From a checkpoint of a small mixture-of-experts model trained on Wikipedia.
Size: 14 layers, width 256, vocabulary 8192, 25.8M parameters.
Experts: 16 experts in each of 12 layers, 2 picks a token.
Below are experts of layer 8 (counted from 0) of a mixture-of-experts language model. Rows are named router (the router's row for the expert), up (a neuron's input weights, with its number) and show model dimensions 0-127. Each number is 200 + 20 x the weight over its row's rms, rounded and kept within 0 to 999.
After each expert's rows: "gets" lists some tokens that make up at least twice as much of what it gets as of all text. This comes from a sample of Wikipedia text that the model never trained on. Tokens count by the router's weight.

# expert 6
router,177,164,241,225,179,190,207,226,175,190,193,166,216,196,174,200,217,190,237,210,207,211,196,215,212,234,216,238,208,197,180,190,192,191,193,191,201,219,205,183,198,182,202,195,202,202,195,174,220,200,191,159,203,228,165,183,198,218,216,201,210,197,203,212,231,190,180,206,190,230,222,224,203,205,210,210,196,197,254,182,212,209,207,229,202,201,192,203,228,219,203,199,188,167,228,172,190,214,169,184,208,205,205,205,214,200,203,198,226,209,180,245,226,196,186,190,210,172,203,189,168,211,208,167,213,197,185,181
up5,208,204,209,193,208,220,199,157,197,187,189,221,198,227,180,175,156,180,218,235,184,232,204,195,180,213,171,191,198,165,233,223,175,187,184,203,201,230,221,185,194,209,216,183,210,195,179,215,216,221,173,195,183,201,227,190,171,171,213,172,202,193,179,212,174,204,187,184,211,206,186,211,192,190,241,185,211,203,193,216,184,242,253,232,202,223,174,170,193,212,202,206,198,222,226,218,174,210,199,187,189,177,195,196,211,232,220,209,220,203,149,229,201,190,208,226,182,181,181,175,195,208,197,173,199,199,181,206
up6,196,209,267,143,203,191,173,178,180,203,211,201,178,244,196,181,213,208,208,202,216,148,216,206,167,206,200,210,196,181,151,178,180,194,221,200,194,193,200,199,179,188,203,200,160,198,179,196,214,198,195,208,224,192,224,204,232,213,245,239,236,186,197,218,184,212,194,196,187,185,210,213,192,211,178,163,256,223,192,191,181,215,221,199,216,219,179,226,188,190,195,187,223,190,233,190,205,176,181,204,197,173,202,199,164,184,193,202,203,242,184,170,197,184,239,206,182,167,203,207,173,221,209,212,175,190,212,199
up7,181,206,178,204,199,191,215,207,217,227,210,185,196,184,204,216,198,211,204,173,193,167,207,188,200,221,234,235,165,160,189,189,236,186,214,204,210,180,194,177,176,208,198,197,214,203,200,164,198,211,160,217,218,223,185,203,198,196,201,177,197,193,206,208,150,211,198,213,187,197,224,166,184,190,197,183,192,233,198,212,181,212,234,235,199,184,193,210,206,186,223,206,189,239,217,201,156,186,161,172,216,206,233,209,220,196,179,179,259,199,206,193,231,199,206,201,174,180,203,212,189,237,230,210,195,187,246,173
gets: "s", "\"", "ing", "ation", "ion", "ment"

# expert 9
router,197,172,211,199,193,212,199,222,220,236,185,207,212,216,232,180,207,170,201,211,187,202,187,190,208,191,181,200,208,186,212,171,228,188,176,203,220,241,192,173,215,176,213,168,209,197,254,234,202,198,176,195,178,190,210,211,217,205,215,217,206,211,209,204,227,175,179,193,195,198,202,214,225,165,190,183,198,197,178,213,201,242,192,233,226,171,177,190,170,159,226,190,170,175,229,194,230,231,211,199,178,185,207,246,189,190,200,186,212,193,186,176,163,196,190,214,176,212,192,228,186,215,234,181,186,220,208,182
up5,202,204,211,203,224,202,183,182,184,189,166,187,198,212,207,174,219,175,221,209,201,213,211,184,183,213,195,196,191,161,198,222,205,207,166,223,202,249,205,227,180,224,184,227,179,166,191,190,213,202,206,183,179,195,161,215,186,190,211,195,226,193,183,241,168,180,179,203,208,189,207,197,192,172,194,215,209,223,154,189,132,197,210,199,224,207,200,198,168,198,153,232,192,185,219,232,206,220,223,218,188,196,192,222,222,197,192,218,203,220,216,168,161,212,170,201,196,197,212,205,175,201,202,192,188,186,174,214
up6,217,195,208,203,178,205,174,174,200,201,197,179,198,172,196,203,230,174,203,184,183,213,205,196,178,211,182,225,195,213,204,216,203,194,207,252,165,175,202,207,212,209,191,183,216,175,207,176,193,203,204,229,185,188,176,208,216,214,184,196,193,190,211,236,219,230,202,205,206,173,200,198,227,205,186,197,258,201,201,203,209,190,153,190,202,212,182,183,179,173,224,217,191,202,196,181,235,202,223,202,219,207,209,168,175,188,203,197,201,237,196,214,202,215,186,228,199,196,166,196,212,221,199,210,163,160,206,176
up7,225,205,176,191,194,201,183,192,206,171,186,174,230,217,227,209,209,232,198,200,182,223,185,250,200,199,204,173,185,200,235,175,202,192,192,223,158,190,199,204,226,226,195,201,234,181,200,182,192,184,177,233,193,197,198,190,230,193,190,197,218,197,235,227,175,169,210,160,192,170,188,206,197,216,209,208,195,206,219,194,212,167,200,205,208,198,234,225,177,221,197,209,213,170,218,220,206,200,172,210,180,168,199,186,183,212,219,241,181,166,208,214,142,193,200,201,166,227,210,210,182,218,199,206,197,185,184,197
gets: "-", ",", "–", "%", ".", ")"

# expert 5
router,184,179,187,202,184,199,272,180,156,225,228,202,210,191,225,222,221,179,185,201,197,230,217,173,201,189,207,188,202,186,227,229,212,173,181,205,205,221,193,195,196,163,205,223,182,220,199,223,174,203,189,218,224,191,214,206,177,180,190,228,217,199,199,210,229,198,193,187,208,190,194,210,201,230,221,231,191,195,188,199,191,210,210,229,174,206,171,195,225,197,176,200,203,180,208,138,210,158,183,184,171,197,193,159,189,208,172,201,193,212,188,210,205,188,182,200,161,203,212,168,197,229,218,166,222,202,172,196
up6,162,208,205,216,201,197,184,218,209,186,192,196,228,172,193,201,218,203,175,185,208,214,222,151,227,191,178,208,193,198,235,142,175,215,197,184,212,187,208,183,220,172,176,194,228,228,175,217,198,207,174,198,197,183,155,191,219,217,192,199,203,199,232,181,202,226,204,235,191,187,203,191,190,247,225,187,199,244,229,229,195,208,210,193,219,203,157,207,186,179,206,227,235,222,183,199,176,207,187,190,198,189,213,184,196,157,191,211,210,239,221,224,197,180,173,259,193,191,195,226,184,187,194,220,196,196,213,206
up7,218,174,208,202,197,226,189,174,206,240,185,217,202,221,220,209,195,178,178,153,167,198,204,195,229,199,215,200,202,192,230,197,199,187,235,221,179,187,193,193,176,186,160,265,206,210,167,190,184,207,212,223,194,200,174,175,209,217,211,222,181,168,194,190,213,204,161,217,242,188,217,215,230,140,199,194,166,207,261,220,205,184,210,211,149,202,216,223,209,216,187,192,197,206,214,196,196,204,202,190,190,226,217,199,200,224,207,206,189,202,193,180,198,201,232,205,156,176,196,180,230,227,155,200,217,190,204,179
up8,193,188,200,193,168,180,219,203,242,167,239,216,236,218,192,172,198,166,175,187,223,208,238,203,184,242,178,201,205,158,213,216,200,185,204,191,204,188,182,208,237,185,222,168,173,183,208,226,224,217,230,217,201,214,224,238,206,211,212,199,236,181,192,192,205,207,162,225,208,205,217,193,184,223,189,212,171,209,198,203,155,193,197,169,218,182,188,198,201,198,223,158,215,213,192,195,206,189,188,231,193,190,223,182,182,196,175,220,195,178,245,224,210,210,197,158,192,211,204,223,167,181,215,216,207,223,186,199
gets: ".", "\n", "=", "\n\n", " |", "|"

# expert 1
router,186,190,197,223,168,185,177,214,176,203,217,206,170,192,181,215,189,164,215,205,224,200,209,184,238,188,185,223,182,231,217,242,203,203,219,210,246,192,195,169,200,205,196,174,200,196,226,207,203,206,157,194,191,182,201,203,225,180,226,215,183,177,175,176,202,192,187,191,249,197,206,195,195,172,198,223,244,163,217,224,206,226,224,214,154,216,211,216,226,174,159,211,186,207,199,199,216,172,203,208,195,235,192,192,161,197,211,173,211,187,232,217,193,193,194,191,199,196,178,246,163,234,223,201,231,233,191,235
up0,211,203,211,221,189,215,179,182,232,162,224,237,209,185,188,199,177,190,227,182,201,239,165,204,197,189,224,202,178,186,223,206,188,212,169,209,207,218,216,227,154,204,162,229,233,184,176,214,216,212,172,154,175,153,207,180,204,223,235,197,214,231,190,179,234,171,183,200,227,173,211,241,207,178,211,226,216,190,199,226,194,210,186,207,195,199,184,191,207,195,219,199,213,172,181,207,195,219,189,186,215,217,181,201,193,194,214,204,178,210,208,195,210,194,182,227,214,178,184,233,165,193,183,202,211,190,209,187
up1,191,210,202,189,234,242,190,212,235,173,192,209,178,198,184,217,207,239,204,217,188,202,208,178,214,197,196,178,207,205,170,212,220,203,192,211,207,197,219,198,198,211,201,166,247,215,203,196,202,200,188,177,192,180,188,208,206,213,224,199,197,233,207,193,215,223,213,210,186,221,224,215,194,176,174,200,152,195,180,182,185,210,201,224,178,203,204,208,185,196,180,241,227,180,189,191,179,184,177,186,185,193,207,169,174,194,194,183,208,226,202,220,198,188,196,212,209,205,181,232,184,227,234,201,207,218,194,203
up2,226,186,207,210,195,214,178,233,160,206,162,182,205,178,151,184,149,226,183,188,236,252,172,175,186,208,204,199,243,193,169,181,172,156,141,222,188,212,215,204,192,178,208,200,189,219,179,187,192,219,220,215,204,192,190,174,242,195,201,193,191,183,197,237,180,217,212,214,232,182,221,216,181,209,188,237,203,206,194,202,215,195,194,205,229,197,194,220,211,174,213,217,203,189,199,176,193,197,237,159,238,196,182,191,197,206,227,215,199,252,236,212,204,182,215,230,203,233,209,214,196,216,216,197,185,173,175,219
gets: " to", " he", " He", " had", " who", " which"

# expert 8
router,229,181,176,192,211,178,201,202,198,209,206,194,223,201,199,228,242,185,210,176,197,216,232,214,210,193,217,218,183,220,233,209,171,202,201,186,187,200,188,191,214,179,169,167,195,175,210,230,249,217,149,194,175,196,196,194,209,183,208,172,218,182,182,232,241,195,162,241,188,184,181,193,178,215,234,190,240,181,191,237,157,197,182,171,227,160,209,212,189,201,187,209,192,187,190,238,236,217,191,203,147,193,179,208,236,183,209,186,200,235,188,212,175,189,174,205,175,240,197,187,175,201,238,194,207,244,209,213
up0,207,202,223,225,185,184,199,192,223,190,191,182,199,216,209,184,183,212,190,155,202,172,209,195,208,229,246,231,222,233,200,213,207,201,234,183,223,219,174,157,207,199,180,209,243,206,215,229,215,208,194,193,181,195,179,188,199,190,195,206,214,196,179,202,237,165,186,200,180,203,209,184,212,180,162,216,201,212,175,211,169,247,169,187,216,164,191,167,211,189,189,179,192,165,227,195,204,221,183,172,209,189,233,169,188,235,166,171,190,202,226,239,203,159,213,200,218,209,181,182,179,210,211,175,217,169,210,183
up1,217,197,198,205,207,270,165,215,216,200,208,191,193,196,184,228,222,186,218,183,195,213,172,211,188,209,208,217,180,212,202,218,233,193,219,215,188,179,218,210,187,177,200,195,162,183,227,177,213,247,229,207,177,203,171,175,179,198,220,190,221,183,161,222,221,185,206,224,158,189,192,174,172,190,210,201,185,192,188,200,203,202,228,175,167,238,229,206,219,175,201,199,211,175,206,181,226,189,182,221,216,190,211,221,190,204,189,186,180,208,207,167,209,181,200,190,228,154,212,212,181,205,212,164,241,189,210,202
up2,159,191,207,227,204,205,228,211,215,222,197,185,162,229,189,191,223,230,226,174,234,248,155,173,215,179,220,187,174,200,226,205,190,187,175,186,185,213,185,225,183,187,231,207,224,186,174,156,187,242,201,216,221,184,190,193,191,180,211,186,239,215,217,228,203,184,200,194,206,214,245,219,179,231,192,192,216,212,170,231,205,181,176,192,245,204,201,195,224,231,194,197,223,217,204,210,219,185,199,169,221,175,169,196,167,200,232,180,208,223,194,229,185,188,211,202,199,198,175,237,234,207,206,159,216,174,192,193
gets: " was", " is", " were", " are", "eg", " been"

# expert 7
router,216,202,194,225,207,216,174,194,186,191,199,221,177,208,246,210,212,227,244,188,201,177,185,201,174,224,195,224,169,200,191,219,204,209,216,218,166,229,243,195,223,155,177,193,209,191,205,164,248,214,197,156,212,182,196,196,181,176,220,212,207,202,170,204,209,200,200,188,210,204,194,249,183,207,188,199,212,224,204,184,219,191,226,225,186,191,183,169,199,169,179,191,176,172,211,179,216,174,177,176,179,209,203,207,199,226,219,172,210,209,168,211,186,226,208,210,151,192,205,213,192,208,213,223,176,239,188,229
up5,191,197,203,220,218,167,174,200,185,196,196,211,172,231,197,199,194,194,232,171,234,196,196,196,205,233,166,227,171,183,200,209,221,184,214,213,196,203,223,214,205,216,210,184,187,232,224,217,195,249,216,191,171,166,203,180,225,205,235,204,202,173,218,220,166,196,190,215,165,204,209,214,217,223,188,174,215,183,177,151,189,195,162,214,236,222,183,180,172,209,187,196,207,199,212,181,223,221,230,182,177,193,199,196,183,201,196,213,193,190,188,229,191,165,197,207,202,165,152,215,198,188,205,196,187,202,182,179
up6,228,189,213,210,220,208,208,195,204,159,187,181,213,220,180,215,215,189,223,186,180,206,233,174,209,194,204,177,210,229,215,209,179,239,199,202,215,216,186,195,190,189,194,188,180,168,219,228,184,177,202,218,224,170,170,225,204,208,200,216,225,210,175,217,188,216,214,208,179,185,191,191,177,240,176,180,191,207,229,195,183,196,212,175,196,216,169,163,199,193,226,159,201,199,230,199,195,181,220,215,204,221,216,179,220,185,198,234,214,225,182,186,187,214,205,216,218,173,230,166,182,171,213,203,176,197,179,174
up7,183,200,200,180,214,191,211,196,179,200,212,184,215,187,199,177,218,208,228,219,191,203,204,222,200,229,207,172,228,225,233,169,178,211,203,199,207,227,204,183,208,189,195,226,202,222,165,212,223,213,215,185,165,202,209,185,207,174,182,237,203,213,186,188,219,218,167,221,184,171,170,191,217,190,231,209,203,235,241,235,217,207,230,212,203,214,180,212,200,214,228,215,190,211,198,194,200,174,166,184,172,223,210,204,200,166,218,227,209,180,196,230,201,220,221,169,233,189,204,186,193,197,176,227,215,260,200,196
gets: " of", " in", " for", " on", " by", " to"

# expert 13
router,168,186,199,174,185,212,210,199,232,211,218,169,219,196,212,206,204,176,191,216,218,212,227,184,247,211,228,208,192,218,223,175,217,170,217,201,177,204,210,168,192,198,198,207,218,197,213,196,222,174,194,156,214,197,224,205,221,215,189,196,204,204,213,195,199,184,179,238,214,238,220,192,187,163,189,192,187,201,242,212,198,209,201,196,203,207,185,228,202,181,216,186,236,209,213,154,169,205,227,169,173,188,199,208,180,236,207,181,184,219,208,213,170,178,201,185,218,217,210,184,210,203,239,185,201,211,186,209
up5,199,164,214,217,173,178,173,196,213,190,215,212,200,191,210,229,191,213,215,200,222,210,217,224,215,258,225,208,199,160,220,190,218,194,200,235,164,188,204,168,160,249,185,217,218,169,215,186,199,200,232,209,197,208,195,197,185,203,175,195,194,206,219,211,190,210,210,218,163,203,249,246,203,207,222,215,218,175,190,191,187,188,193,197,213,215,196,193,198,192,166,161,175,205,179,191,193,198,191,242,172,197,176,178,220,209,227,215,213,220,220,204,172,227,177,184,211,195,231,169,151,225,201,203,152,210,174,213
up6,211,184,198,205,207,204,190,214,205,189,179,186,224,211,182,211,201,194,206,186,168,212,210,192,224,177,213,204,213,188,225,210,180,196,177,228,202,208,189,196,226,186,202,155,198,192,185,201,217,231,154,199,221,174,213,225,184,205,231,204,241,167,174,211,182,189,206,186,215,214,222,201,181,214,177,167,189,215,176,189,203,209,188,187,218,238,202,201,235,169,151,203,184,239,227,218,181,230,189,199,215,201,193,188,199,253,205,256,142,221,198,218,207,172,240,209,201,158,208,226,197,181,214,181,172,165,231,207
up7,214,194,199,194,181,211,221,161,207,203,206,202,232,186,202,200,213,168,165,189,186,210,232,202,211,192,248,174,184,193,180,201,231,193,229,220,171,197,180,198,192,197,184,199,199,201,229,177,213,196,175,196,233,179,215,184,230,210,196,243,193,195,198,204,229,216,226,219,197,194,192,212,155,190,220,170,219,186,209,211,212,195,201,201,196,195,197,187,215,194,183,196,225,177,228,166,194,169,147,196,210,221,216,202,182,189,232,209,224,187,216,195,219,187,170,193,195,210,185,194,193,213,208,205,204,168,209,173
gets: " 1", " 2", " 0", " 3", "1", "0"

# expert 10
router,185,177,227,217,220,185,256,226,184,211,203,178,230,192,166,176,222,182,218,180,180,216,217,205,223,215,180,221,204,224,206,190,243,240,219,170,178,209,221,189,182,175,179,194,231,211,173,185,224,196,181,207,221,191,163,230,197,235,225,221,215,168,195,188,218,180,164,206,211,200,203,187,229,192,238,213,187,164,213,176,187,218,231,220,174,203,187,173,177,195,212,187,157,183,210,170,185,174,200,187,179,210,198,194,210,202,208,176,215,191,204,221,223,178,204,216,206,232,192,186,185,217,210,182,192,206,211,202
up5,202,190,217,190,216,186,183,180,195,198,191,182,201,170,168,162,205,202,224,201,203,209,197,201,208,201,180,207,196,208,237,233,197,205,215,205,214,251,190,167,197,162,217,155,180,185,209,217,175,222,164,188,232,165,188,212,218,207,199,196,178,207,177,209,199,225,212,186,210,188,184,243,218,192,232,171,177,175,209,183,157,200,178,226,204,187,172,157,201,204,215,213,195,182,224,254,198,177,191,203,178,192,201,212,170,186,233,175,218,204,182,221,216,192,214,207,194,168,206,191,215,213,196,208,186,237,174,214
up6,200,210,229,185,194,200,183,232,191,206,184,188,197,228,197,198,215,210,192,238,184,161,175,198,210,207,189,192,186,225,209,174,181,199,203,193,210,209,206,201,235,200,205,196,142,168,205,196,218,197,194,235,187,199,200,183,213,201,187,213,187,206,224,189,201,239,204,199,183,197,193,192,196,217,181,201,223,165,175,197,173,223,187,168,212,192,200,229,223,184,201,208,210,214,186,215,227,203,192,171,207,204,196,198,173,196,143,213,237,256,199,208,171,179,192,222,174,195,221,218,215,189,217,205,187,229,216,180
up7,198,206,204,212,206,183,218,188,181,206,176,193,214,206,151,220,210,215,205,169,197,198,201,197,199,210,214,194,186,168,205,202,230,203,210,228,167,220,203,211,220,183,214,190,213,189,193,167,214,247,187,207,200,219,208,169,194,204,197,218,188,210,158,190,224,208,202,159,218,189,185,235,190,157,239,209,195,214,193,186,181,183,230,208,187,194,184,242,207,164,210,176,153,199,212,223,186,185,193,200,193,177,165,224,218,200,256,195,210,167,192,236,184,184,211,216,176,235,215,212,197,198,195,229,172,188,204,164
gets: ")", "s", " States", "\"", "a", " University"

# expert 11
router,231,177,191,224,195,192,203,186,212,210,191,225,195,190,150,181,190,210,244,186,201,231,179,216,180,248,171,187,193,204,220,230,205,186,143,185,217,244,196,177,215,166,179,203,218,201,191,163,191,196,158,189,196,188,205,187,208,200,213,209,186,231,202,207,219,196,174,190,204,214,159,230,228,216,229,194,192,229,197,206,199,166,195,211,208,188,183,192,203,238,210,180,212,200,199,197,218,223,179,157,187,190,217,211,192,174,200,241,191,204,192,205,189,227,159,203,182,174,233,214,187,206,208,161,171,246,197,224
up6,173,180,213,195,209,181,175,193,206,198,181,211,187,151,181,214,202,180,232,191,216,243,176,231,204,204,173,203,169,190,189,200,179,204,215,209,215,135,212,189,205,191,166,224,219,184,210,189,181,190,175,219,183,190,222,199,214,191,239,190,159,181,206,173,178,220,213,222,205,178,184,209,202,211,210,202,204,192,214,172,220,205,214,194,200,203,175,183,251,184,204,206,202,216,227,172,168,192,199,202,199,173,261,171,167,201,187,228,217,205,235,184,196,191,213,194,219,177,206,235,192,211,236,207,172,192,188,191
up7,236,201,191,182,201,201,229,192,189,222,198,179,238,207,191,154,205,203,217,170,163,198,181,213,201,212,188,215,206,207,241,193,194,180,227,198,171,187,197,191,195,207,195,209,241,162,217,189,216,213,175,198,205,201,177,186,196,181,187,194,191,201,215,202,201,175,204,191,183,178,158,196,189,193,185,167,198,238,209,217,197,208,181,240,215,162,214,203,180,206,215,185,214,198,202,249,175,228,153,182,208,198,213,195,192,161,179,233,201,216,192,209,154,167,211,183,221,188,217,188,197,217,227,177,215,235,213,222
up8,189,187,190,189,225,217,199,190,174,173,203,219,217,202,198,186,202,178,186,209,235,216,247,206,186,208,199,216,207,193,205,239,182,216,208,186,217,181,195,198,237,198,186,162,221,175,200,165,141,212,171,221,159,148,200,199,196,192,227,242,200,212,242,205,208,211,170,229,204,232,198,228,204,199,248,187,183,204,189,195,236,191,223,178,209,186,220,203,206,239,169,182,189,176,203,203,223,213,191,185,203,156,186,172,202,195,183,218,184,200,211,216,197,176,180,196,216,196,176,198,202,195,159,203,194,192,195,242
gets: " (", "\n", "-", " =", " and", ":"

# expert 4
router,223,176,220,183,183,211,208,212,184,195,184,197,207,182,200,171,215,210,199,236,208,197,216,228,231,224,211,192,197,217,189,223,202,192,188,185,209,219,190,183,197,165,217,203,151,192,189,174,183,176,195,209,230,240,196,207,241,203,170,216,202,205,220,216,218,159,170,182,215,233,214,185,166,183,229,216,189,211,234,171,194,194,208,205,270,177,177,191,189,181,210,188,209,167,180,196,214,226,197,190,195,186,202,164,180,191,244,209,195,211,213,251,207,194,192,193,217,201,162,173,224,200,211,181,188,192,173,185
up5,210,242,231,208,201,216,196,186,183,218,212,192,198,219,168,183,187,188,197,200,212,187,218,190,155,248,191,204,214,198,197,201,197,205,188,203,196,238,250,210,219,193,172,217,201,202,210,175,201,200,200,186,175,182,205,207,198,214,205,218,186,233,213,206,191,181,224,196,155,206,189,221,203,198,202,194,209,199,212,226,180,206,227,236,229,188,163,214,191,186,198,216,170,170,230,192,215,246,183,215,205,165,194,171,192,202,185,175,203,221,241,213,186,189,193,201,196,170,205,224,220,209,178,190,178,228,170,198
up6,181,159,198,196,182,155,208,194,186,215,172,177,219,215,227,194,233,210,186,204,208,206,181,209,212,184,226,190,196,183,236,224,179,200,213,211,175,181,221,213,217,197,198,193,216,179,161,174,215,265,205,179,182,220,235,210,227,214,212,165,227,154,190,203,130,227,198,201,190,192,167,167,179,189,208,217,212,191,186,166,159,202,194,207,200,205,182,198,195,206,219,170,184,217,199,203,239,201,196,211,226,187,210,188,216,238,183,195,160,224,213,182,165,199,183,197,226,199,211,206,197,218,215,203,208,212,147,202
up7,239,190,188,205,197,186,178,193,186,210,199,205,237,228,231,186,189,161,200,211,198,226,194,178,191,219,207,198,224,177,235,184,221,145,189,200,172,188,153,201,216,198,189,214,219,194,190,183,199,207,201,197,203,228,172,172,199,205,186,265,218,230,235,170,206,207,188,208,211,203,190,204,201,184,186,193,193,178,214,197,199,195,197,194,218,210,212,238,182,214,205,223,196,176,168,175,197,196,194,239,203,179,207,188,206,213,202,188,173,194,188,220,146,181,195,196,197,186,179,197,205,169,228,186,203,182,180,217
gets: "ed", "ing", "d", " as", " be", "ted"

# expert 3
router,220,208,195,221,203,178,265,214,194,210,173,201,207,223,180,218,214,171,177,261,195,197,216,193,206,216,188,218,174,197,214,201,223,200,201,215,150,194,175,212,257,233,214,216,190,183,225,195,224,195,207,196,210,210,180,180,178,194,210,213,183,209,216,237,200,205,195,188,199,210,221,181,229,172,195,218,209,186,205,182,174,194,205,236,195,230,202,193,208,167,182,188,210,186,208,185,225,172,203,176,210,233,217,204,166,198,177,206,182,214,208,185,181,231,165,227,226,251,191,225,180,198,216,213,185,214,197,190
up0,223,193,197,210,170,181,184,162,215,236,224,207,219,210,221,202,166,164,193,220,181,218,207,220,203,200,225,194,183,185,197,200,186,205,205,202,186,236,227,197,212,242,203,206,208,187,169,219,209,194,198,199,220,226,168,211,176,194,169,202,183,203,175,190,223,196,166,168,186,216,222,163,228,188,194,215,214,194,168,231,187,220,218,182,216,189,195,221,208,221,199,199,202,210,203,193,202,242,181,197,190,201,175,192,188,211,215,192,198,201,167,187,208,208,182,183,233,170,213,209,237,188,201,188,215,253,192,205
up1,217,196,178,203,226,201,189,167,205,183,204,184,203,202,205,162,173,186,194,189,184,177,221,224,219,209,229,208,204,171,194,206,210,201,186,176,207,187,180,199,166,191,213,170,218,194,199,195,166,181,230,191,215,184,202,164,206,217,173,190,197,215,192,196,218,174,185,218,196,250,200,203,181,194,213,209,195,201,191,197,202,208,201,150,221,229,224,188,225,210,187,238,215,182,214,195,216,226,185,188,200,228,213,199,171,217,220,197,192,200,180,190,213,209,214,218,216,212,231,165,182,185,204,190,247,172,249,208
up2,224,175,206,203,173,206,239,197,176,177,223,199,195,188,177,219,196,226,202,219,212,190,208,217,158,187,189,209,238,183,148,174,182,189,189,186,188,200,216,226,206,192,225,201,196,192,212,169,195,182,203,178,192,209,254,170,222,230,196,200,178,189,189,187,225,219,213,195,223,220,214,182,160,247,202,205,195,193,161,200,194,206,153,196,224,207,187,224,217,201,221,174,225,189,172,198,208,165,197,208,219,185,215,211,219,221,218,198,188,210,248,226,219,180,209,241,182,196,180,204,205,218,199,199,186,205,203,216
gets: " the", " a", " The", "'", " an", " his"

# expert 12
router,224,199,204,208,176,200,233,201,206,190,198,192,223,178,191,215,203,191,197,185,199,187,201,193,184,220,230,213,197,190,231,220,215,186,191,199,206,239,205,172,195,168,218,182,184,196,212,216,194,219,183,204,194,219,163,197,200,197,234,216,201,230,160,214,210,164,190,199,216,188,206,214,239,198,213,171,227,199,200,198,212,232,203,218,218,176,191,178,219,193,184,182,186,217,206,185,211,228,194,207,176,214,219,185,219,183,248,196,165,204,226,181,198,201,154,238,190,172,185,211,183,184,211,217,211,229,186,225
up1,227,192,194,202,185,212,183,188,159,192,180,230,194,195,216,181,219,192,183,205,207,206,229,199,207,181,190,206,171,216,198,225,214,219,190,216,249,213,216,196,180,179,194,203,195,184,209,201,202,201,166,199,204,224,167,185,182,202,186,207,186,233,204,169,216,235,188,179,171,198,207,190,205,206,261,182,219,172,191,217,173,167,192,188,185,212,195,216,207,179,170,203,224,199,192,199,201,210,178,207,182,231,186,232,188,172,244,207,222,206,195,218,177,215,204,181,197,185,181,178,206,214,224,213,172,218,160,211
up2,212,159,222,217,185,221,180,221,212,226,172,160,187,175,189,168,215,189,211,188,187,195,191,187,153,210,242,225,187,197,181,206,189,202,204,221,188,222,158,208,171,200,216,216,197,205,248,160,196,225,192,195,206,187,227,173,196,214,172,209,178,203,192,188,213,197,224,221,191,193,198,196,204,215,208,242,197,212,211,184,186,192,178,196,219,172,191,181,189,187,219,182,205,188,216,229,215,237,194,193,213,190,198,214,193,252,201,213,191,233,207,218,205,224,207,143,218,206,192,204,204,180,214,202,222,165,186,197
up3,187,204,181,215,178,203,162,170,229,252,173,229,201,162,199,213,208,173,188,198,220,204,204,201,194,206,185,224,195,209,205,180,209,160,188,212,251,183,187,211,187,203,243,188,214,200,202,161,215,190,213,230,197,214,200,189,204,207,212,208,174,224,194,196,162,215,177,190,216,198,195,186,190,185,229,183,194,196,176,257,214,219,157,213,181,173,203,194,199,199,130,202,184,193,197,220,187,195,192,210,208,214,203,215,183,197,220,181,206,213,211,178,214,167,195,226,185,174,182,226,187,218,222,183,222,197,208,236
gets: ",", " |", " and", ";", "|", " was"